Below are experts of layer 6 (counted from 0) of a mixture-of-experts language model. Rows are named router (the router's row for the expert), down (a neuron's output weights, with its number) and show model dimensions 0-255. Each number is 50 + 12 x the weight over its row's rms, rounded and kept within 0 to 99.
Before each expert's rows: "raises" lists some tokens whose logits its average output raises strongly, later layers aside. This comes from a sample of Wikipedia text that the model never trained on.

# expert 11
raises: "\n", " Notes", " ", "=="
router:51 34 43 62 44 55 28 69 42 52 54 66 56 52 55 51 52 52 46 32 34 40 46 32 39 82 71 52 52 53 48 47 49 28 41 53 57 52 63 47 34 40 50 48 48 63 56 35 35 51 42 48 55 25 39 54 28 58 62 50 59 33 30 62 52 46 56 63 35 54 57 51 61 59 41 44 52 38 45 38 42 53 42 54 57 37 48 40 65 47 66 48 46 51 38 49 78 40 49 34 48 61 34 50 53 59 48 42 45 65 61 61 37 58 30 30 46 46 35 64 55 51 52 55 52 57 25 61 52 16 58 58 35 51 26 47 23 34 76 62 42 46 43 62 35 44 60 57 56 59 53 44 47 56 35 65 81 32 56 42 49 44 76 68 60 64 40 54 31 49 53 34 45 69 22 33 48 52 36 38 33 41 51 61 31 50 54 55 59 62 36 71 56 63 87 51 40 58 41 49 42 64 57 63 29 47 66 34 40 30 56 58 68 58 57 40 58 56 48 49 45 56 50 57 45 38 67 38 41 58 28 59 55 46 50 48 42 49 61 60 56 73 69 41 56 43 53 63 45 75 53 73 30 44 54 56
down11:53 47 54 50 52 53 81 50 61 52 73 42 54 53 42 62 37 82 70 42 54 45 58 26 67 67 55 60 59 49 52 43 62 62 54 43 42 67 45 46 66 58 41 56 62 37 64 48 62 46 50 29 50 66 49 64 60 50 51 49 46 77 61 39 65 36 40 38 61 44 34 31 44 44 33 54 68 37 69 36 45 52 41 58 49 67 52 66 45 65 47 49 53 59 47 31 47 63 48 62 42 36 36 58 55 53 39 45 46 70 68 53 60 43 37 37 49 57 48 40 37 63 67 17 39 54 48 53 43 44 45 59 38 69 41 43 61 63 49 48 53 49 43 37 31 55 40 65 51 66 47 66 28 41 36 71 71 57 68 71 42 25 69 56 51 75 33 52 61 52 48 44 42 69 49 53 71 64 65 49 45 44 40 56 77 36 55 32 59 39 57 53 53 28 67 67 38 54 45 66 56 53 65 25 56 51 41 53 35 52 47 49 45 45 33 54 56 44 30 51 70 76 63 61 64 52 31 51 49 63 41 63 65 39 38 51 28 46 34 48 51 59 58 54 56 42 74 32 45 58 57 42 33 47 48 66
down12:45 50 43 44 34 23 49 48 37 26 29 52 87 51 52 54 51 56 42 44 44 38 42 51 45 34 69 29 72 37 66 47 43 50 55 31 49 37 14 73 49 61 35 55 44 48 50 43 64 35 46 43 38 64 69 44 35 45 48 38 58 47 29 69 46 34 45 49 58 61 43 40 61 26 27 63 41 46 30 56 55 32 49 45 49 52 42 49 85 26 48 51 67 40 60 18 51 42 64 36 61 49 61 45 38 42 39 65 40 48 49 60 56 51 51 51 54 59 43 51 61 39 58 56 43 47 48 61 42 52 43 27 50 51 38 23 50 44 53 46 58 23 26 48 48 50 47 57 61 51 47 26 50 35 42 39 33 39 65 60 30 43 49 70 49 42 43 56 53 56 40 49 62 40 34 57 64 64 28 42 48 56 51 54 43 41 47 51 21 53 39 53 69 50 57 61 47 32 47 51 52 40 43 55 42 42 50 51 36 44 53 65 49 79 59 44 46 50 57 40 41 48 52 57 53 47 51 51 29 40 59 54 21 44 34 29 66 37 55 40 58 65 55 69 46 44 64 67 54 60 69 76 51 50 44 52
down13:46 27 60 62 62 25 40 47 67 42 51 34 58 58 56 65 31 55 54 35 63 45 48 49 59 54 53 54 48 36 29 66 38 41 55 60 46 54 57 56 47 42 51 48 15 50 43 43 62 48 33 36 68 62 36 39 38 37 42 68 45 40 34 64 83 57 55 57 57 29 44 53 36 51 71 47 60 57 38 62 39 80 74 27 35 41 44 69 59 54 46 65 55 30 33 52 55 59 52 54 57 61 46 56 45 38 50 46 61 70 58 32 36 65 52 28 65 52 58 46 61 61 72 56 46 26 49 61 38 46 64 36 35 51 42 42 59 59 52 41 57 69 47 51 44 49 33 39 34 47 44 72 45 48 61 21 63 55 46 45 67 68 29 63 49 28 59 55 45 68 61 43 42 50 45 40 50 50 35 26 41 46 35 54 46 55 48 39 55 72 56 51 49 38 47 49 40 79 57 71 50 39 49 64 66 44 34 53 38 60 52 63 44 70 57 40 50 34 41 39 56 36 45 59 64 41 42 23 72 50 40 45 42 42 79 59 63 46 61 47 50 41 46 50 40 37 39 48 54 40 67 40 49 61 54 44
down14:59 40 63 51 47 48 50 54 54 35 47 60 33 58 67 51 66 47 46 35 55 68 57 46 25 55 44 50 36 09 62 50 61 60 61 55 44 45 47 69 68 61 45 46 54 59 57 60 49 47 44 55 42 55 61 67 37 53 67 50 62 65 44 53 36 40 45 31 37 50 34 39 45 28 55 62 54 62 67 33 37 49 40 68 53 37 71 47 21 69 34 57 75 41 39 67 44 33 63 40 39 36 50 41 66 60 45 40 65 53 43 68 59 35 39 37 57 61 42 43 53 49 61 68 49 47 38 40 53 46 53 58 53 70 56 42 56 54 61 28 66 58 29 51 67 28 44 75 43 86 59 44 42 65 62 52 32 52 45 60 81 37 41 64 38 35 47 53 42 52 41 69 40 49 56 44 41 67 46 52 52 40 50 58 41 46 47 56 31 48 51 38 53 30 66 56 47 42 56 36 55 53 34 52 46 57 46 38 46 41 24 54 47 35 54 24 69 29 54 59 40 55 56 33 51 62 61 34 44 51 67 60 35 44 62 82 54 58 37 45 53 49 53 39 59 31 45 44 45 38 34 43 25 63 62 47
down15:45 55 41 50 39 58 46 54 50 41 52 43 69 51 43 50 74 39 59 44 57 70 41 32 61 42 37 61 54 59 35 55 46 44 51 48 55 55 47 47 62 48 43 54 55 31 47 43 66 47 54 43 40 58 37 57 58 30 54 29 35 70 57 37 63 38 72 56 48 47 51 47 65 62 48 44 56 62 66 52 60 55 40 48 46 69 74 69 75 29 60 59 32 55 21 66 31 44 43 46 58 44 51 59 43 56 58 20 46 65 38 57 71 34 63 41 28 41 42 64 41 39 49 74 48 57 48 57 19 46 36 58 46 59 45 48 42 22 42 31 53 75 51 53 42 64 45 41 76 55 27 31 47 46 32 77 54 55 43 39 49 55 55 65 40 35 35 46 49 67 67 49 42 25 59 74 46 45 35 28 43 53 48 46 38 47 64 56 39 44 38 41 52 52 54 62 46 59 45 70 59 39 53 33 46 50 49 56 68 52 44 54 55 46 53 23 42 76 51 60 30 65 66 60 38 37 55 36 71 48 55 50 42 52 43 37 45 55 54 56 55 56 22 55 31 63 37 49 46 32 39 36 45 53 67 65
down16:56 28 38 48 59 63 50 64 44 34 71 49 47 47 53 45 63 48 42 43 40 36 58 53 53 47 34 53 63 57 39 35 49 55 40 57 62 55 67 36 54 47 44 38 68 53 45 44 51 54 51 29 76 63 41 44 73 45 66 51 57 29 66 57 51 47 30 60 67 55 64 46 44 44 38 53 39 60 52 38 60 62 61 30 48 65 29 34 47 50 47 41 47 30 34 54 48 41 62 31 58 55 49 54 69 68 43 39 26 36 49 52 57 49 33 64 66 51 59 43 52 52 45 42 36 51 56 73 65 31 48 52 53 46 59 56 22 56 46 74 56 24 52 44 68 61 58 77 52 57 44 44 32 30 49 70 59 40 42 28 55 46 26 48 57 61 32 23 40 61 66 61 46 31 49 63 52 56 72 23 57 32 37 26 61 40 39 47 42 67 38 38 54 57 42 43 45 53 27 22 52 33 66 56 55 66 39 54 57 40 56 52 50 51 53 29 83 37 46 57 40 53 53 48 68 45 51 41 68 48 58 51 65 62 63 42 41 46 46 52 56 58 72 49 62 58 45 71 32 37 52 64 48 59 41 54
down17:43 51 50 38 37 38 54 73 50 51 48 41 43 40 48 35 54 49 53 54 49 51 51 56 59 67 39 49 60 45 32 37 74 26 53 30 40 35 41 35 38 44 42 62 47 55 48 60 66 34 43 53 45 45 50 47 46 55 38 60 37 51 40 48 49 49 41 38 30 26 61 71 53 47 31 38 56 54 43 40 62 34 57 36 32 48 59 51 45 53 65 45 50 27 62 49 59 56 47 59 53 31 45 13 48 51 54 51 19 43 44 63 41 69 26 31 43 44 49 55 21 62 46 40 59 43 62 50 47 35 45 59 52 43 64 51 77 42 60 76 52 41 70 47 40 63 73 42 53 78 53 53 42 44 55 31 51 68 30 59 58 64 41 54 42 50 62 54 52 70 32 45 13 36 53 56 34 55 48 58 44 53 63 53 35 40 68 47 39 60 65 57 44 51 48 38 41 47 66 49 40 50 47 37 56 56 52 49 58 71 65 63 42 43 39 54 70 57 61 59 44 49 46 54 47 54 48 65 52 62 57 40 45 28 12 58 34 50 60 33 57 36 41 50 46 64 28 62 64 62 63 30 73 41 57 23
down18:48 50 34 41 44 52 54 15 59 45 46 60 42 68 61 54 42 53 54 37 40 59 32 63 47 50 62 58 46 47 46 48 35 57 48 34 79 66 54 44 59 44 57 62 50 49 62 58 48 28 42 27 52 47 65 55 53 43 53 51 27 46 74 64 48 53 44 57 43 52 60 16 65 57 46 36 32 41 64 45 44 67 70 44 69 47 52 56 71 29 39 44 51 47 59 42 32 60 41 56 25 53 44 48 63 48 47 39 49 69 48 44 38 41 59 50 44 33 66 49 28 61 32 55 40 42 65 46 48 53 28 33 37 69 57 48 63 23 59 62 57 60 37 52 52 43 66 35 34 54 31 46 49 30 67 58 49 51 28 47 52 53 43 35 37 18 55 48 64 53 32 60 60 69 57 53 61 75 56 53 65 47 39 49 77 55 59 58 51 42 57 53 59 54 63 84 74 48 56 34 60 40 38 54 48 50 50 61 44 42 59 64 37 26 59 58 47 48 39 24 46 43 42 33 52 53 27 80 58 58 52 29 61 48 46 54 57 36 43 52 45 58 68 49 66 51 39 66 52 38 51 50 62 50 69 52

# expert 10
raises: "\n", "-", " and", " to", " in"
router:71 61 45 50 37 48 62 56 50 59 56 63 41 47 67 52 73 41 55 60 49 35 49 46 67 49 52 65 66 54 50 75 51 47 43 51 35 57 53 50 56 43 29 55 49 34 33 50 37 55 61 30 50 55 57 60 63 31 47 26 55 31 76 64 45 59 63 38 63 43 60 58 59 55 33 57 44 29 39 39 46 52 48 46 40 30 39 49 39 45 40 41 62 40 48 44 45 62 54 61 59 52 53 41 51 47 53 49 42 43 76 32 46 56 66 59 64 42 32 61 70 35 52 38 52 68 42 37 51 31 63 63 89 63 37 56 56 43 39 49 53 49 57 44 67 57 51 53 47 42 64 64 28 44 67 39 60 56 30 49 57 46 39 39 38 58 38 30 35 58 54 44 43 49 52 57 49 73 56 66 57 50 44 70 73 67 22 58 51 52 55 46 55 75 45 36 48 13 62 72 65 43 65 38 28 34 59 57 42 45 42 53 48 40 43 76 50 60 53 60 33 51 57 59 45 50 39 72 27 76 45 48 61 55 74 66 49 53 50 35 42 73 51 56 67 62 50 42 46 48 73 48 60 36 41 55
down11:60 79 56 42 62 46 62 52 35 37 39 62 45 46 29 52 67 32 36 58 47 59 63 45 61 55 50 35 60 59 72 44 42 61 52 42 65 46 33 47 50 35 44 62 53 44 56 18 55 45 60 57 59 38 62 36 43 68 61 32 68 29 51 47 69 49 47 55 44 44 52 50 48 51 42 57 67 52 73 60 48 62 53 56 56 52 47 46 39 38 49 52 44 51 33 19 36 43 28 50 42 39 56 59 43 37 47 45 44 63 65 50 56 83 64 64 61 50 76 71 55 41 71 57 67 59 62 47 36 64 64 45 56 44 56 27 81 44 51 51 53 55 68 29 56 60 58 40 56 42 75 50 62 53 38 37 43 51 48 50 32 56 53 68 34 50 54 25 53 57 50 57 47 40 31 43 48 50 46 61 44 46 66 36 31 55 58 64 38 58 36 48 43 47 49 53 28 60 64 33 47 64 64 51 38 53 61 53 26 55 28 37 76 62 68 41 42 37 31 49 30 65 66 58 43 40 62 39 51 40 50 47 51 60 30 56 57 44 45 47 57 70 64 61 55 57 30 38 65 47 57 74 70 67 62 60
down12:42 61 53 48 51 59 49 55 30 51 51 42 41 42 49 75 32 43 41 63 67 55 64 18 38 17 56 34 60 51 27 66 47 48 44 54 49 61 53 60 46 30 48 51 55 62 57 42 44 45 58 68 51 48 32 56 71 22 58 52 67 49 54 67 39 50 55 60 51 44 44 58 73 55 55 47 31 55 55 49 33 22 28 31 66 57 48 56 45 56 50 45 40 34 41 47 65 41 65 38 39 38 50 81 53 27 46 55 51 48 55 54 52 50 54 27 44 39 55 44 49 47 56 61 59 40 42 52 48 38 59 62 69 73 47 45 50 45 67 40 39 28 45 54 55 54 48 69 71 64 63 49 53 43 73 48 63 69 34 34 43 58 26 61 53 32 49 40 41 55 40 48 66 57 51 32 59 44 59 44 42 16 45 58 33 49 36 54 48 23 52 62 36 44 65 48 48 50 34 43 59 40 41 40 56 48 45 55 53 48 32 51 73 41 68 40 33 72 41 40 26 52 50 51 40 60 44 80 48 47 64 61 52 59 48 42 30 47 39 68 37 51 52 51 57 30 60 43 32 29 28 66 44 57 51 66
down13:55 51 52 15 57 43 55 58 36 45 46 15 51 44 47 79 44 57 45 60 50 63 52 49 57 34 41 51 63 48 58 45 38 44 43 43 42 45 65 65 44 74 54 69 37 74 43 51 63 72 44 58 70 56 54 45 29 78 56 65 46 56 49 53 56 28 27 41 49 44 39 28 61 40 53 38 51 61 63 42 63 54 67 55 59 55 57 44 35 53 59 55 44 59 57 51 47 37 43 34 59 45 42 36 55 40 50 61 43 64 43 58 44 55 67 66 63 39 49 41 73 48 31 50 41 55 40 62 43 35 47 37 17 40 55 60 32 27 58 54 49 30 55 70 49 41 54 34 84 49 57 64 47 42 53 26 68 38 56 48 55 31 57 54 78 55 51 48 45 68 46 26 30 45 45 46 53 56 57 51 42 37 53 49 60 66 32 40 42 42 70 39 43 72 44 50 39 31 63 37 49 61 41 37 50 45 59 48 53 38 39 52 35 56 67 32 55 40 37 57 57 41 60 33 63 63 58 38 51 53 59 54 55 65 61 43 57 20 52 34 55 35 49 41 37 33 56 30 59 46 53 70 31 44 53 58
down14:43 74 50 64 50 63 38 49 40 47 34 49 42 31 59 54 44 56 40 41 33 39 45 55 33 42 45 53 55 66 45 43 43 41 49 61 66 41 62 40 27 52 36 45 63 55 67 45 50 47 67 42 54 57 51 50 56 48 90 41 60 35 44 68 58 52 52 40 69 63 34 68 37 64 49 42 22 46 68 38 56 41 46 42 50 73 61 49 48 62 47 45 52 17 62 58 46 50 48 53 43 55 48 35 52 54 60 47 31 39 43 49 72 66 44 42 65 69 38 42 48 21 28 50 69 55 38 49 45 58 42 58 48 24 45 60 56 57 57 70 61 34 45 57 57 46 54 53 71 55 73 35 63 24 56 66 49 45 58 55 50 49 39 24 57 60 69 69 47 45 54 46 56 56 45 43 48 37 58 51 74 57 42 41 65 55 61 59 64 57 32 65 31 51 49 41 40 49 40 49 61 34 34 60 39 51 64 32 41 52 32 36 40 46 49 64 47 30 68 68 28 67 61 37 52 40 58 23 65 71 46 38 49 54 48 26 29 50 47 65 42 55 58 31 45 39 50 36 50 65 49 62 47 65 49 70
down15:61 54 31 57 48 33 43 47 33 45 44 52 38 46 66 31 51 73 51 63 44 58 53 34 36 19 61 74 52 46 63 52 22 65 53 29 42 49 57 52 59 64 56 42 59 76 35 41 55 26 30 56 47 69 42 44 41 49 49 40 55 55 54 37 43 82 52 66 48 45 54 51 56 64 68 50 49 26 51 33 42 69 46 66 52 43 68 45 58 68 69 45 45 41 56 68 45 52 55 49 44 35 58 60 40 50 53 44 67 25 43 58 48 66 53 36 46 38 60 48 60 35 22 65 48 39 63 48 45 58 43 33 55 57 41 43 58 46 46 59 35 32 65 44 52 48 45 53 71 35 43 64 63 51 59 45 54 63 38 39 54 42 63 36 44 32 68 63 58 46 33 68 57 65 44 39 27 48 81 58 40 59 35 46 66 40 28 42 67 56 59 21 66 46 58 63 24 52 44 63 40 67 48 20 54 66 45 31 50 43 66 45 45 58 47 51 59 54 54 50 64 53 44 33 50 44 57 37 53 41 35 52 46 35 49 51 55 46 39 41 53 45 35 54 71 64 80 42 48 59 51 56 65 49 58 53
down16:47 32 54 56 64 43 30 56 57 54 53 36 37 46 44 57 48 56 45 48 43 41 48 71 56 68 35 46 42 77 66 73 50 53 39 65 54 55 58 54 49 73 58 74 45 52 37 74 55 46 39 61 55 31 38 37 52 53 44 40 60 41 26 53 51 53 35 40 48 72 28 50 61 57 74 13 46 49 48 33 38 34 50 84 45 57 50 55 41 31 23 57 41 36 37 35 50 64 32 52 40 41 53 47 54 46 40 64 41 33 53 61 53 65 42 54 70 56 49 67 46 52 66 45 31 56 25 37 75 76 59 54 47 30 45 38 57 61 59 58 26 49 52 55 42 56 47 56 60 55 43 35 81 65 39 55 38 54 52 32 40 38 39 56 44 60 41 18 48 42 31 53 41 32 31 35 40 56 34 44 47 47 50 45 51 59 41 42 48 48 66 53 41 45 44 48 59 43 55 67 60 27 70 43 32 62 44 49 56 39 58 55 43 33 56 39 34 47 55 51 43 43 58 29 38 45 33 62 51 49 55 48 42 41 50 51 57 61 26 41 56 45 43 28 36 45 75 64 47 49 53 48 63 36 54 54
down17:37 60 65 58 43 43 24 38 50 54 43 66 54 54 44 61 60 58 56 52 52 49 49 68 33 72 55 57 27 53 46 43 33 56 55 55 45 31 35 64 46 73 24 27 53 44 67 46 32 70 55 47 58 44 42 50 39 63 29 72 56 56 74 77 57 58 49 54 45 59 69 60 64 69 27 50 32 54 53 46 50 56 61 36 67 26 62 37 30 37 66 40 43 31 71 56 40 44 43 42 51 58 26 48 63 62 49 73 47 42 45 67 49 73 39 44 49 61 48 51 52 65 48 53 64 46 52 56 48 51 63 45 31 51 62 53 42 36 47 62 18 49 38 36 43 51 42 33 42 67 43 54 43 57 77 51 28 63 29 45 40 42 29 57 38 53 44 48 44 49 52 51 50 47 39 33 51 57 53 47 40 33 47 50 27 55 47 67 34 60 52 61 59 39 44 43 52 50 59 67 52 34 60 64 30 61 50 41 38 42 51 34 55 53 41 70 65 35 31 26 51 41 51 51 28 53 45 34 47 52 42 37 37 29 40 51 50 30 63 28 57 48 48 51 65 45 49 68 69 49 47 27 48 39 48 55
down18:68 50 44 64 27 53 41 45 52 38 41 36 70 56 54 59 30 29 42 57 42 51 58 49 35 66 42 45 54 57 36 77 28 48 41 51 50 42 58 59 50 44 56 46 39 32 24 52 48 51 40 40 47 33 58 54 59 62 31 43 56 37 46 39 51 57 56 21 52 42 32 50 44 56 33 25 53 60 50 65 59 80 44 24 60 69 64 60 37 55 55 51 64 67 54 48 56 60 42 15 49 64 49 44 51 63 28 61 35 41 45 54 72 73 48 61 56 51 67 35 51 59 51 57 53 56 59 50 61 41 47 45 61 76 38 28 42 44 47 66 43 74 50 71 39 34 67 45 46 44 76 44 41 29 51 58 73 66 31 43 44 30 49 29 59 56 70 54 45 38 41 65 74 53 67 49 43 55 57 39 38 43 44 38 36 52 51 43 55 49 25 50 36 44 55 39 39 56 46 64 62 65 50 55 50 39 52 56 52 55 59 49 54 49 21 34 44 27 44 53 42 49 71 49 41 71 40 49 38 41 39 62 51 75 64 47 37 61 45 48 55 43 51 36 59 59 61 52 43 62 59 51 57 38 53 26

# expert 5
raises: " |", "\n", ",", "-", " and", ";"
router:49 46 43 55 47 49 63 24 59 56 48 35 65 63 46 20 36 63 70 38 47 47 45 54 40 52 75 50 52 56 39 66 39 64 43 76 34 54 50 41 22 38 62 41 52 40 51 60 47 42 31 64 46 39 54 42 47 62 43 58 42 67 19 32 29 33 53 42 58 47 35 59 67 65 39 50 48 59 40 45 65 51 45 40 56 55 40 28 53 82 53 63 43 66 56 40 54 55 43 10 60 40 40 46 45 44 47 46 61 29 50 43 55 43 55 38 41 57 42 58 58 59 39 85 73 33 58 45 48 52 33 59 58 43 31 57 57 47 51 57 54 60 37 37 61 54 47 68 37 25 45 25 49 58 63 65 62 75 66 40 41 48 42 32 67 48 44 44 38 32 53 63 52 41 56 49 46 43 53 64 47 31 48 26 54 35 46 37 42 69 63 37 45 44 42 61 65 49 46 48 37 46 56 45 42 46 39 46 63 64 39 58 38 52 46 46 45 65 55 79 54 54 60 37 66 44 62 66 37 53 62 39 29 50 38 61 70 59 54 32 62 50 42 65 56 60 55 51 47 56 36 49 54 63 27 40
down5:68 65 78 56 37 58 34 53 39 61 46 57 57 44 56 72 39 53 37 57 71 59 60 39 45 57 47 57 52 40 48 59 49 43 40 53 46 59 67 53 32 61 49 38 60 54 59 51 44 43 67 56 60 37 52 57 55 39 26 47 27 41 55 41 56 33 44 37 48 39 46 32 54 48 47 59 64 32 33 53 58 55 51 57 49 44 50 50 47 37 52 58 83 62 56 56 35 54 55 76 64 53 47 60 69 54 65 31 35 60 47 54 49 70 55 62 43 49 70 79 42 51 42 43 46 66 57 58 80 43 48 31 54 49 52 53 34 33 44 54 50 48 57 68 45 54 27 59 58 24 21 44 41 70 84 58 41 31 57 57 32 55 45 45 79 48 31 51 31 67 46 44 60 22 56 54 40 61 24 62 48 50 58 56 59 49 65 65 64 52 38 43 62 58 54 50 68 64 33 34 72 38 53 58 45 44 59 66 52 39 33 46 40 44 67 48 51 41 57 57 40 32 44 63 18 47 60 63 60 32 60 51 52 55 56 52 54 52 55 52 71 52 53 47 22 36 49 46 57 55 61 63 42 34 51 34
down6:48 53 47 61 78 21 62 52 54 28 43 55 57 47 31 68 26 54 47 32 61 47 30 59 57 61 43 41 70 46 18 56 46 65 42 57 48 43 34 62 42 33 57 61 42 70 54 59 42 64 29 62 63 45 66 34 47 31 50 54 51 56 38 53 42 43 63 49 49 45 50 58 62 67 62 51 52 59 56 55 54 78 60 47 38 49 50 71 63 68 48 40 43 85 57 49 61 61 55 49 38 32 54 40 28 53 45 42 40 37 67 44 54 39 49 42 57 54 55 39 33 47 36 57 63 32 60 26 76 67 46 45 47 68 29 45 48 50 45 60 23 52 42 49 57 54 38 34 55 41 43 63 46 67 41 52 25 42 54 62 61 45 36 56 52 60 36 37 41 57 47 54 43 34 41 54 39 45 40 59 48 61 61 66 55 58 64 30 52 55 52 62 61 39 53 48 74 39 68 43 52 47 62 55 50 24 28 55 76 70 24 55 66 58 23 27 54 44 38 34 46 49 64 34 39 44 61 36 65 50 36 53 58 56 55 51 64 66 54 47 36 39 54 49 41 50 50 50 54 55 63 36 67 58 58 48
down7:59 65 41 46 42 47 54 69 59 34 39 46 46 49 56 71 57 46 80 52 68 49 65 60 55 64 36 47 30 56 71 70 53 47 47 56 41 64 34 49 48 56 33 31 47 41 22 65 41 45 40 60 51 56 47 47 62 46 36 35 48 40 43 47 61 56 52 55 47 66 52 46 50 71 40 66 50 55 64 35 35 43 51 62 18 34 65 79 47 59 70 48 50 39 46 53 37 39 65 43 66 43 61 51 54 53 46 42 45 64 50 40 74 67 68 32 49 44 74 40 43 60 51 64 39 54 80 50 56 39 52 55 54 42 39 27 61 41 55 42 66 72 67 39 61 29 20 33 41 48 66 51 47 49 35 51 68 43 36 63 66 43 40 94 66 57 70 47 52 48 52 45 63 50 67 56 52 41 36 56 56 49 56 63 45 63 60 27 53 47 51 52 56 36 50 48 48 40 34 38 49 64 38 39 55 59 40 42 54 75 40 42 67 31 60 47 60 46 41 52 46 52 44 58 55 61 51 56 43 20 76 22 48 42 39 51 48 52 65 44 52 35 53 49 58 50 59 55 27 48 53 55 44 51 62 52
down8:54 33 45 71 51 44 32 36 62 64 58 53 31 52 42 32 61 43 61 47 58 54 49 60 39 51 21 88 34 53 34 51 46 44 35 50 54 32 45 50 66 50 36 51 50 72 34 37 31 58 58 51 47 42 46 53 54 70 41 57 45 51 48 50 50 51 49 56 47 36 48 38 77 43 37 45 58 54 36 56 39 44 64 46 45 33 54 65 45 50 60 51 47 31 65 46 49 60 60 63 30 39 59 61 42 61 49 59 25 28 74 41 47 36 49 83 43 52 60 63 41 50 38 38 32 35 80 71 41 63 30 51 37 58 60 54 55 56 58 72 44 53 56 41 67 36 54 41 36 33 47 38 51 63 49 56 56 70 55 55 59 62 46 45 43 47 41 45 61 48 49 57 39 54 58 66 59 60 42 72 64 47 40 48 63 53 43 25 49 63 53 34 52 59 44 49 45 53 71 56 58 42 55 35 53 61 47 32 41 32 34 23 48 44 25 85 50 62 37 59 35 54 67 49 58 58 52 38 34 64 68 42 44 59 75 45 55 44 56 42 37 47 65 40 49 47 68 63 61 63 47 61 48 71 31 73
down9:33 38 47 64 52 51 69 51 44 75 47 54 31 42 60 66 56 20 45 50 52 42 56 47 49 82 56 45 43 59 58 43 30 52 57 34 58 46 60 39 60 71 40 47 57 48 37 38 49 60 62 49 55 51 64 45 67 36 51 59 67 23 50 34 69 56 47 33 54 55 19 37 42 32 58 46 55 55 41 58 60 74 49 15 51 57 55 69 37 43 52 32 52 77 50 47 56 59 20 56 45 40 55 55 52 66 34 39 60 50 39 36 35 29 49 67 81 73 60 47 40 76 43 48 50 63 58 60 48 66 43 49 58 67 55 32 50 44 41 54 59 54 50 48 61 41 52 40 52 55 63 56 47 38 70 38 48 49 42 53 48 50 52 45 54 64 57 42 33 45 51 63 44 50 48 39 56 36 52 72 59 42 44 55 38 54 51 26 64 44 45 62 79 42 48 63 35 40 62 40 40 52 44 57 68 69 63 51 58 22 29 50 49 42 69 58 62 46 56 48 43 27 39 40 45 54 39 56 83 53 53 54 49 53 43 53 54 57 70 43 52 60 65 44 59 51 40 31 60 45 29 45 50 21 43 45
down10:19 52 48 71 30 57 56 53 48 51 57 43 57 53 52 57 53 49 42 44 38 69 33 43 52 53 78 73 44 60 59 30 57 44 45 46 51 49 32 58 44 58 54 58 45 40 45 29 56 45 67 40 63 46 63 64 60 24 63 48 57 39 24 59 50 37 57 48 46 39 39 39 48 70 74 47 65 37 57 63 56 40 53 55 42 51 65 83 54 78 53 39 48 49 53 68 46 38 37 28 51 50 53 61 66 49 72 50 43 50 37 47 45 43 61 61 48 60 49 61 62 55 44 58 41 56 31 70 61 61 58 32 39 33 40 48 53 60 63 40 45 64 43 60 55 68 47 59 32 63 58 54 64 37 36 66 60 43 51 49 73 56 63 70 33 57 41 40 65 56 50 26 36 66 46 54 48 36 43 60 39 47 45 48 92 56 37 45 46 49 50 61 59 50 54 35 47 43 32 54 53 35 74 55 31 41 59 46 32 61 37 43 29 57 22 62 43 39 26 49 50 65 35 64 58 48 69 63 53 41 53 59 60 78 54 46 58 49 56 65 46 37 43 59 45 72 30 47 47 45 45 47 48 43 27 46
down11:62 32 48 46 47 52 62 41 57 32 54 45 43 61 43 65 59 50 56 37 64 68 35 33 31 60 73 42 46 49 39 61 55 35 49 56 36 67 44 41 46 39 73 47 49 62 67 65 44 40 57 57 46 35 55 55 62 40 53 54 67 44 47 53 72 42 62 39 48 59 46 56 66 23 32 21 40 28 61 47 57 42 43 59 62 34 49 53 29 49 54 63 59 67 36 66 68 39 60 50 38 52 51 54 68 58 43 17 45 31 53 50 47 57 29 38 47 30 34 59 63 57 49 51 52 34 52 60 46 67 43 54 30 63 49 50 61 38 42 62 53 61 35 58 41 64 49 45 59 49 53 49 54 39 35 43 59 51 57 62 28 56 28 46 30 66 43 56 30 48 74 50 64 56 51 47 29 68 41 48 37 44 21 32 53 46 43 41 52 63 58 73 47 56 40 50 63 52 58 63 82 40 46 38 47 54 50 43 31 73 27 50 68 53 60 54 54 56 50 15 45 37 51 35 73 72 40 63 72 62 56 49 48 60 50 61 49 65 72 48 53 64 56 56 44 49 44 58 56 32 37 55 54 68 54 47
down12:48 55 18 51 52 75 39 46 50 61 50 44 68 52 49 38 37 58 49 40 50 37 26 48 50 19 60 62 39 54 41 73 39 59 46 41 50 50 53 53 44 74 32 31 63 44 42 42 24 59 59 69 66 31 63 67 46 51 40 73 37 44 40 58 53 54 35 48 58 49 61 44 62 45 51 42 59 42 37 56 18 51 62 25 68 50 52 62 46 55 64 61 20 76 29 46 63 41 49 48 43 44 48 54 49 51 46 34 46 84 74 44 57 40 45 36 50 51 48 49 59 64 61 47 48 34 52 42 57 61 42 69 57 37 38 51 25 63 42 50 27 52 56 40 39 56 35 38 37 47 48 53 73 40 35 51 65 53 58 40 39 39 25 26 47 34 74 26 42 47 58 63 44 52 46 51 49 31 76 50 43 65 55 45 59 61 69 48 38 57 63 49 59 35 54 49 48 56 39 44 36 51 75 50 46 27 62 67 46 42 67 53 67 48 57 52 47 67 38 56 42 43 50 44 47 51 48 47 34 50 65 42 51 49 57 62 51 70 52 56 66 50 43 44 59 61 20 43 52 40 47 42 53 60 52 34